config = dict(
    n_layer=18,
    d_model=256,
    n_experts=32,
    experts_per_token=2,
    d_expert=128,
    d_shared_expert=256,
    activation='swiglu',
    moe_layers=[2, 3, 4, 5, 6, 7, 8, 9, 10, 11, 12, 13, 14, 15, 16, 17],
    router_score='softmax',
    normalize_top_k=True,
    routed_scale=1.0,
    balance_loss=0.00469,
    balance_bias=False,
    router_bias=True,
    init_std_router=0.0314,
    lr_router=0.000729,
    vocab_size=4096,
    norm='rmsnorm',
    norm_eps=1e-06,
    tie_embeddings=False,
    optimizer='adamw',
    lr=0.00215,
    beta1=0.9,
    beta2=0.98,
    batch_tokens=65536,
    seq_len=2048,
    train_tokens=517100000,
    steps=7891,
    dataset='wikipedia_en',
)
Below are experts of layer 15 (counted from 0) of a mixture-of-experts language model. Rows are named router (the router's row for the expert) and show model dimensions 0-255. Each number is 128 + 24 x the weight over its row's rms, rounded and kept within 0 to 255. Numbers have three digits each.
After each expert's rows: a language model's description of what the expert responds to; "comes after" lists some tokens at least twice as common just before its tokens as in all text. This comes from a sample of Wikipedia text that the model never trained on. Tokens count by the router's weight.

# expert 10
router:157137095163119118097121124115169132149121167124107071115112164109107117127156082140109094083165115113115095128146173145151114106157122142118137088145115088141143136112129151107095118136174155121130099114169183120172094153157124129106156139073169138124097135073152134103125130134098145121157116147156137144141092093114130108135094153126141113162130107102086096132114106126128103162155158122106097161075149160102125116161137113126166126188155148086096132155153164098109158151129130138103114121105145158155118145174111150098103126131139143140150135084147111131118099133102166141141138114150118126139155092102110128128140160137104081160120118148133126151139144121120173127132139142112135097174164136143121150113118134143110169128115102139155118106115102085082103139105124
Commas after dates and introductory phrases, plus subordinating conjunctions (until, since, while, because) and month names in dated narrative.
comes after: "\n", ",", " 1", " 2", " 3", " 7"

# expert 14
router:130158158103148117118146114127134118121153124084133172140117150139141150144100133123108160089117124173152149109122103152151098164117085107131126111151138114122155140183139092137148149168144103113098157173129173119150059147164146140191142124107107132079127117124095109116123145108158152120103168103065135148116108104086120130160149117106138126107100144175139113119091144185118096180136160165118105131155076145138143115145159131124137167148131101111143127129131110133154150111177123137151115141118164101140131108131122086150115139136140144122126102088145151116144127167135154124138149145146125127125120108171125116146168114087183138150129131094180149123084119155078136114152119104129101173087144131119125141130108131123133118117138136149159144106125143114184152145098129
First fragment of a split common noun after the, a or an adjective, such as s(nails), port(ion), p(andemic), t(urbines).
comes after: " the", " The", " p", " a", "'s", " c"

# expert 9
router:149101150159138142074132121136114119171123180120130143138117149119170172108088150097106108150129118125117121121096112099133102112111139142145152150109101165159130156123117158108166117076173105101111147126139145118129112156115111140108110109098138131129114141136122167099139145150125166171166120131119172112137131153172113120148148105124081135141123140109142163097113094084121113135120112162150113097140134118108137167163166108137124141185153100095133123111115102160101116101114133164092082101090165099112111139124149141148155165096159090090132145091143103127131112124109104127144091147166134096134143150161161157106129098107137160103175155163158144134140144142156117151119131130110118089121132076092147142138105115136148154127151104137124165103164165146159071103158118
Line breaks, hyphens and en dashes in scores, records and ranges, plus year starts like 194 and 195 in lists and tables.
comes after: "\n", " (", "==", "–", " ==", "==="

# expert 19
router:129117116091130127138165124145138161062183133120153141125167148120134109119110132113171122105098147171127127107121132155104155138085136116105158151091135169120117099131146134122104152130134137106103135129112166152137143109106156140172126110147079145146102150137109124096116098118156133129120076131122113101147147140166088148069103097133170160161153141116129099155102102129135087103135163132105129178168153159155144098122139139104112147091107107193145148141135108111141094112153101093130157150110135136088147129080135117150135114110104133104165113101102097151156139088115154138119133104106135137140122093116095153132143095110153123149168174096126141097103152161141128143119143145118110111152108172118124122125132116173149138105096159119102171149140117112182144091163138
Single-letter or short opening pieces of words after a space, such as w-ars, w-ine, F-reeform, G-K, f-oot.
comes after: " the", " |", " of", " a", " and", "|"

# expert 23
router:134118146103088144130139169141077143122111148148120143124121134084133104118091136145133151135180137112163126106107133109128100119141138158143099096089086087145158135111137189118137134126115152126114141106110078122116117164119144120077158111096167141150137141109126160144139097099153111095118116123087149131099159139117100150112126085112150117142126129122109088164108083167185154101118125071089136138131116114138099100099110073125138130120148108131139108145146111119140147139163069156144110129121098140158171141094123145152126129155098141130123134112118127139185124124135119100147095076116163137179121167103126147155162120155100091117098169139103133145134105118137098150129131166165139133169111135156112096151159080139151165130151143118082148127145144141114099120141150
First capital letter or syllable of a personal surname or given name after a comma, colon or pipe, such as Pe(fferle), B(atchelor), Mc, Wil.
comes after: ",", ":", "-", " by", " and", "="

# expert 25
router:131087126155134152110161135154109170104144140142151065148150126129125085149097099099138127167132122139144138085088159116119141110102090140102158069156181138152149124107105112132165107151138171119113142120140084120087132100109138143153102109144120123159100140112087133171140104146130126139129127110093154136108133078141136134078137136174121130152110160110121080120138083106124128105150130121123170098118130149120088155143147152129140180122143136121150135131114184097120098165153112177084106122115136127098115113149133128108157114122170138118136148149119073130145116138167104121143171091164115114146113153107122144130149154138128105096102126108093105133149127143124111138094175178154134145157119125139181084137117106121149150120120128103134133138149125115129066111096105
First token of entries after line breaks, pipes or brackets: name initials (D-ale, A-US), titles, sentence-opening However.
comes after: " |", "\n", "|", " (", ",", " \""

# expert 6
router:100111155147095156185170127127125083179167112123141100147142144149111159125124148105161109155128151159129159117158096103134129145118155109141155123100138087089172132134094137117111154110137088099122168133119157127125116172105173167147124157096108072096135102163136129104150098136119108117132174114095141179165151148142135102105088123086166157182111141124151161125161134142120125119161117128107137140122165136096118114140089121121146131118085127169104146142105149158139141142114107129109068105139136136077165154142144117101096146171130096140115130130130156134169132150115155151143109108118127157169135165138161136133111128155114137133169129113117135125122145128175170115103090109121133099105152104091130141141157133127127109106147124148143078113139117155120120077136120
First pieces of words right after the, an or in, plus those articles themselves, such as nineteenth, navy, library.
comes after: " the", " in", " a", " (", " of", " at"

# expert 31
router:164173113100171123103133114116145126099121115117109062149125140102080146116135174106136127095120113102136159151145155124152105133185130117141106142109113102142128137145134165139116155160145147151144142138155118151138134148173071137137101112074159180156107112125118072102131132144123124128142115114081126102118121098112146161116155117142164113114101105119091124128110158123104164101131117126073105080136095151103129104104143110103105126109124146151151135150133129164178113113095137141132159127100118137086110117159097152123108143115161124110118155111119084098138168132126119133164147118147157104138088165091169111099137102165081167137150117131131122106141103111135172110185106135175150082092140118127145131106091121114149105140105157124140128149158102113108130122100112
Line breaks ending infobox or list lines, section heading marks (==, ===), and infobox fields such as Location, born, Genus.
comes after: " |", ".", ")", " =", "-", "=="